From a checkpoint of a small mixture-of-experts model trained on Wikipedia.
Size: 13 layers, 25.4M parameters.
Experts: 160 experts in each of 12 layers, 48 GELU neurons an expert, 6 picks a token, a sigmoid router.
Below are experts of layer 3 (counted from 0) of a mixture-of-experts language model. Rows are named router (the router's row for the expert) and show model dimensions 0-127. Each number is 50 + 15 x the weight over its row's rms, rounded and kept within 0 to 99.
After each expert's rows: "mostly gets" lists some tokens that are sent to it at least half of the time. This comes from a sample of Wikipedia text that the model never trained on.

# expert 152
router:63 51 58 41 45 25 47 75 51 43 46 32 56 59 49 61 49 54 66 76 61 47 41 58 24 52 54 53 62 52 30 44 22 54 54 61 28 39 55 54 92 78 32 74 51 04 43 45 47 39 67 38 58 64 46 73 28 54 41 51 66 48 40 37 85 57 60 74 42 63 47 71 34 38 34 60 50 48 55 46 77 40 48 42 50 00 48 19 40 44 63 40 54 39 43 38 38 38 57 46 49 72 37 40 60 68 41 77 41 34 55 64 65 55 67 55 53 57 31 43 48 69 50 57 58 34 48 31
mostly gets: " sum", "com", "87", "86", "uke", "ene"

# expert 146
router:39 55 66 49 86 52 55 43 26 42 47 63 39 46 71 46 58 51 52 48 45 70 40 60 50 48 44 50 61 66 56 42 37 48 34 62 74 53 57 72 76 65 43 61 52 48 72 69 46 52 41 54 63 49 61 54 51 53 69 46 73 32 29 30 75 74 41 43 19 46 70 20 43 67 65 52 62 44 63 59 60 46 52 46 50 16 57 18 44 29 55 67 93 57 20 52 36 59 60 65 42 57 41 58 61 15 52 23 62 67 50 35 51 45 57 77 63 48 54 66 97 47 54 41 71 53 44 55
mostly gets: "os", "ra", "iss", "ville", "ona", " del"

# expert 118
router:33 25 51 45 68 53 75 68 46 27 71 47 39 59 56 66 62 39 34 36 47 51 38 33 39 63 29 51 64 69 35 25 50 44 71 48 41 54 00 60 78 57 48 53 48 67 35 75 38 58 35 64 54 26 37 51 73 30 34 39 59 19 68 69 58 69 50 68 69 55 33 75 69 57 58 62 49 55 52 29 50 55 39 71 38 61 45 79 38 42 43 56 43 50 62 58 50 31 69 45 68 67 64 32 73 14 31 39 59 52 51 51 82 52 59 47 68 38 37 73 52 59 46 41 53 55 48 47
mostly gets: "°", "to", " m", " these", " met", "m"

# expert 73
router:48 52 44 35 45 55 94 24 60 60 47 77 55 57 49 41 31 38 59 28 49 46 66 73 44 45 55 35 20 34 87 62 36 65 24 46 39 57 43 37 43 40 09 46 65 47 65 36 63 28 63 38 54 60 60 66 48 53 74 47 59 59 60 43 53 23 45 46 45 53 56 64 62 37 65 61 12 36 40 45 55 50 66 34 51 51 62 52 54 53 85 48 35 44 74 30 65 28 51 30 48 51 70 62 37 59 36 32 57 53 29 63 57 14 58 41 48 44 64 50 89 52 31 55 36 49 51 67
mostly gets: "st", " ev", " surv", " follow", " exper", " foc"

# expert 101
router:48 74 52 37 68 28 84 38 48 37 54 53 41 49 41 48 52 44 66 53 99 77 37 47 37 58 49 52 99 49 41 52 46 50 10 57 49 66 51 53 85 41 62 41 42 59 31 45 39 48 41 44 53 56 40 45 52 30 86 42 37 13 58 42 73 52 62 69 60 53 44 48 48 59 50 53 63 59 64 54 57 38 38 60 29 29 49 40 60 48 35 34 78 57 75 51 57 57 43 34 60 28 40 54 50 71 65 82 66 65 70 38 79 45 54 30 54 41 45 61 63 49 53 44 58 37 66 48
mostly gets: "ions", "ities", "ements", "ories", "ion", "ius"

# expert 75
router:46 25 37 61 23 59 33 57 56 42 40 61 76 41 52 61 35 44 46 54 60 43 40 44 48 39 26 69 57 49 84 43 69 59 36 54 12 45 59 44 57 65 45 46 29 74 39 59 37 33 62 54 46 45 59 70 67 56 64 52 11 45 64 49 39 48 27 70 83 32 49 17 35 57 67 64 56 45 35 49 64 64 51 92 59 55 48 54 72 52 39 47 66 52 49 53 45 73 57 61 56 45 57 48 73 27 48 51 36 74 44 53 33 51 60 56 75 47 60 35 63 08 28 50 59 37 32 27
mostly gets: " St", " San", " Sy", " Washington", " Bro", " Mor"

# expert 70
router:59 63 55 49 24 58 51 71 63 57 53 49 71 44 42 34 26 74 36 53 46 64 54 75 33 35 61 48 60 65 56 28 45 46 55 26 44 44 46 52 51 25 48 44 50 38 68 29 60 40 52 50 77 64 36 56 60 56 69 32 47 62 35 43 57 27 38 33 78 36 73 33 36 45 42 54 42 23 57 59 47 75 54 51 67 53 59 39 41 58 84 57 91 41 72 57 39 57 86 54 34 56 45 64 54 81 76 38 35 21 26 48 39 39 54 59 70 60 84 47 69 26 55 63 48 41 51 65
mostly gets: "ands", "anded", " band", " But", "ood", " its"

# expert 0
router:44 42 42 47 52 73 46 66 54 64 43 34 41 27 36 15 32 63 54 67 76 82 72 52 24 48 51 99 75 49 43 55 31 32 35 80 48 45 22 74 66 44 50 48 28 65 54 60 56 51 41 43 63 49 50 32 66 44 48 39 48 43 35 71 44 40 45 45 84 61 58 66 47 43 61 35 54 52 53 71 40 56 79 54 46 69 44 56 61 48 66 65 57 60 55 41 43 25 77 52 55 54 55 58 63 41 54 42 34 52 69 35 27 63 61 52 49 67 41 51 43 18 39 35 42 52 43 61
mostly gets: " l", "ling", "les", " un", "ming", " commun"

# expert 96
router:56 45 62 30 33 40 46 58 83 41 49 51 14 48 73 44 56 50 59 39 41 36 38 48 37 37 47 58 39 50 48 35 22 44 32 51 46 33 34 69 38 37 33 40 36 76 57 60 33 64 37 55 53 47 50 42 54 31 90 43 67 33 67 31 60 99 65 51 34 46 19 71 52 70 73 56 61 58 59 41 69 47 35 51 31 39 38 55 62 34 60 49 75 38 66 50 59 15 35 66 49 50 62 40 68 30 38 26 49 22 31 53 55 30 49 34 70 34 41 50 61 48 43 57 43 36 47 60
mostly gets: " early", " late", "ently", "ely", " although", "Early"

# expert 24
router:61 55 58 27 74 61 40 56 44 62 53 31 47 52 52 33 73 56 53 57 51 82 65 67 24 56 42 40 72 48 50 49 74 56 33 73 34 48 49 75 74 55 64 50 30 81 73 66 49 59 55 52 85 63 71 45 39 44 35 62 58 74 47 33 66 55 45 53 44 43 38 29 48 47 42 51 57 35 55 41 57 56 67 32 61 10 47 56 41 54 69 70 56 27 83 43 42 66 48 18 46 50 54 66 47 46 46 09 63 42 41 34 31 23 37 60 44 45 32 72 45 41 74 26 50 68 60 46
mostly gets: "195", "j", "iz", "aking", "iting", "acy"

# expert 53
router:68 54 41 25 85 38 20 53 67 26 27 50 70 53 54 84 42 66 44 87 47 52 44 41 57 68 52 45 52 66 49 53 69 48 32 38 29 53 33 54 40 44 54 56 56 65 47 60 78 49 57 52 49 52 41 74 41 43 52 54 57 70 71 27 72 53 65 77 86 53 58 80 43 47 43 40 44 14 32 68 57 38 60 44 63 39 56 60 68 50 37 37 40 56 59 76 37 53 47 60 45 35 32 53 40 39 71 38 48 36 61 58 60 35 26 50 29 57 63 74 36 16 70 49 40 32 45 35
mostly gets: "gh", " been", " States", " |\n", " was", " are"

# expert 54
router:51 62 45 70 86 48 56 71 60 60 65 56 55 44 53 17 58 26 47 32 74 57 32 22 76 30 24 57 54 51 48 40 34 41 61 43 31 77 28 37 62 66 51 57 42 61 40 73 77 52 20 76 15 39 37 32 65 49 38 25 72 30 63 62 41 66 43 64 41 52 43 29 55 63 23 40 43 51 63 25 63 46 40 48 29 42 59 60 57 37 48 66 41 40 49 51 59 30 41 47 53 61 64 56 54 36 47 45 49 63 42 50 64 77 50 49 79 41 39 37 72 73 49 59 30 36 50 71
mostly gets: " prop", " Open", " ITA", "oto", "*", "ision"

# expert 144
router:60 49 58 52 52 40 48 30 28 30 71 30 71 43 35 73 54 28 46 52 62 54 37 53 39 56 29 47 28 37 65 46 64 48 15 56 28 53 26 33 43 55 47 79 32 44 41 57 73 49 45 63 56 34 54 45 40 30 52 49 83 30 66 44 59 60 68 80 59 57 40 43 55 52 28 47 49 55 55 35 51 23 51 50 29 27 41 69 38 41 61 49 57 68 34 62 42 95 53 66 65 65 61 55 52 46 29 52 41 04 19 49 58 44 58 39 68 31 47 31 36 63 50 74 59 70 52 48
mostly gets: " September", " February", " October", " June", " April", " President"

# expert 139
router:37 34 63 65 26 37 56 61 69 64 34 79 49 40 45 64 55 42 64 48 31 33 49 59 41 38 77 45 74 69 57 58 78 73 50 54 49 52 53 50 58 38 50 41 46 35 46 62 41 17 38 47 51 35 38 40 48 49 63 49 72 55 46 17 55 47 45 37 70 51 59 26 42 45 87 49 74 50 63 80 64 52 64 32 41 23 53 58 49 51 47 59 58 58 25 26 90 88 63 65 29 50 51 47 73 56 29 43 46 77 70 39 36 29 63 54 61 46 66 57 67 45 43 26 39 62 70 44
mostly gets: "ey", " University", " state", "ley", "ild", "ios"

# expert 95
router:65 72 55 42 67 60 44 64 68 37 30 33 48 52 47 54 61 61 80 53 48 85 57 27 55 43 62 37 77 61 68 41 49 31 67 56 35 53 63 63 42 74 49 44 37 69 49 61 25 61 51 41 28 58 33 66 61 60 58 33 59 76 55 30 17 50 63 42 36 62 35 78 49 49 44 61 45 52 25 51 48 52 40 51 45 88 67 52 53 31 43 55 23 44 51 24 33 64 68 62 56 47 46 80 41 69 52 45 24 17 08 73 48 47 50 45 59 52 37 45 27 52 59 51 53 30 64 45
mostly gets: " such", " most", "amil", " var", "asc", " common"

# expert 3
router:42 88 38 78 42 44 67 53 84 44 74 48 39 34 49 52 76 58 73 50 27 43 38 51 26 51 27 49 74 55 55 24 61 42 63 35 30 54 43 48 89 34 30 67 50 64 49 48 42 47 62 58 42 49 46 31 43 65 43 47 58 65 46 60 79 35 43 69 70 32 61 67 54 56 54 54 46 54 50 39 61 43 38 63 57 40 61 84 32 46 25 51 00 42 70 50 29 49 23 55 52 57 55 42 44 29 69 69 59 34 63 62 36 31 60 60 70 57 55 44 61 58 47 40 27 42 45 55
mostly gets: " —;", "imin", "ime", " make", " lik", " considered"

# expert 136
router:72 48 54 31 95 33 43 49 37 60 22 60 32 68 43 74 39 57 71 76 42 57 54 30 44 46 43 47 52 37 62 74 61 48 10 55 50 74 55 43 59 59 58 32 71 46 64 36 52 47 64 40 80 36 58 57 68 55 78 31 68 58 59 50 75 66 25 53 15 28 57 65 51 60 58 71 50 47 51 59 60 44 61 31 50 70 53 53 32 63 53 68 57 54 22 36 42 42 83 63 36 29 35 38 49 50 65 45 57 43 11 50 33 51 54 31 32 65 64 43 50 37 58 45 45 46 56 44
mostly gets: "hes", "|---|---|---|---|\n", "|---|---|---|\n", " birth", "ev", " children"

# expert 59
router:51 50 47 44 79 25 77 81 59 50 68 59 39 86 53 47 53 33 20 29 40 63 45 37 39 57 52 52 74 39 46 16 48 46 61 51 43 69 49 45 57 63 54 20 39 30 46 70 41 59 40 78 00 39 43 37 76 38 77 43 26 47 72 53 75 50 45 56 41 68 25 48 50 64 37 52 53 47 55 71 59 34 57 66 22 29 40 54 47 26 19 56 66 49 42 63 66 41 41 35 61 46 51 56 61 29 41 47 66 53 59 58 62 75 48 52 43 32 36 34 55 58 61 47 45 52 44 43
mostly gets: " then", " cont", "ator", " co", "inc", "ient"

# expert 97
router:39 51 41 48 62 28 56 70 66 32 84 79 62 39 70 51 32 39 58 35 72 63 38 51 48 19 54 44 59 43 47 39 63 40 34 48 46 46 30 37 42 72 41 59 53 31 53 76 46 35 22 76 49 32 51 37 58 33 56 46 46 43 58 56 65 36 60 59 87 62 38 42 53 60 57 36 34 45 48 31 44 26 45 45 25 52 41 78 59 43 52 55 63 36 35 62 42 52 60 94 77 46 68 36 69 70 47 54 55 60 26 69 73 70 49 42 99 34 47 54 56 45 44 64 43 53 42 51
mostly gets: " Royal", " London", " Charles", " Chicago", " offic", "ument"

# expert 29
router:51 56 46 22 60 45 60 56 44 43 53 63 61 23 37 53 29 56 60 58 33 46 56 62 41 25 53 64 76 61 68 28 40 34 84 05 62 46 22 35 57 41 55 66 34 56 45 55 83 51 52 64 75 45 50 60 99 49 39 50 40 57 27 56 59 49 52 67 28 48 55 27 56 40 62 66 44 31 68 45 60 51 53 52 41 40 50 59 51 65 57 60 54 43 66 50 34 48 90 31 55 31 47 52 92 61 44 64 50 37 65 39 54 65 55 53 55 62 71 54 47 38 27 48 49 33 38 51
mostly gets: "ours", "29", "30", " Day", " half", "em"

# expert 134
router:70 44 53 46 21 79 50 34 42 70 31 40 70 51 32 56 46 59 52 28 68 39 65 55 32 50 63 20 36 40 72 81 44 59 49 51 73 37 52 53 76 41 55 63 43 50 60 48 40 60 66 35 40 58 79 69 43 63 67 58 59 62 32 53 62 73 46 42 43 36 66 45 41 32 56 55 58 44 28 50 39 71 73 35 71 61 72 47 38 63 43 31 63 68 80 42 63 61 36 53 28 53 30 53 31 57 66 69 28 57 46 28 36 19 46 58 25 62 39 45 25 33 38 30 73 63 74 53
mostly gets: "iding", " Ash", "hes", " see", " Ear", "ith"

# expert 64
router:37 37 33 80 53 57 68 70 34 48 49 40 70 38 64 26 41 58 40 38 50 35 72 52 64 33 39 54 58 58 53 40 30 38 26 09 46 58 43 23 86 40 63 67 41 79 53 24 20 70 47 57 55 51 61 36 51 42 47 39 56 36 56 60 48 47 46 69 68 58 55 47 51 39 76 44 37 61 63 46 28 56 36 60 59 56 36 58 48 52 41 42 00 38 45 52 72 49 77 64 44 63 64 45 49 68 38 60 61 66 28 47 43 20 65 47 26 47 51 62 23 66 40 46 38 63 41 58
mostly gets: " en", " pro", " can", " help", " support", "ampions"

# expert 26
router:32 48 26 51 84 45 41 68 36 57 57 43 65 75 52 76 54 45 57 46 06 73 26 30 47 53 65 37 51 54 68 29 35 48 42 38 30 47 30 62 55 50 49 53 69 55 35 72 58 49 51 79 45 41 39 63 59 51 19 25 58 52 58 54 45 32 41 62 65 50 41 39 48 72 62 45 72 28 50 46 78 52 32 52 46 29 51 51 50 40 78 43 72 46 46 70 39 20 48 29 56 55 54 48 61 35 52 62 59 19 45 51 60 94 35 54 46 42 77 54 38 24 34 38 36 66 46 38
mostly gets: "erv", "p", " office", "quarters", "ibrary", " District"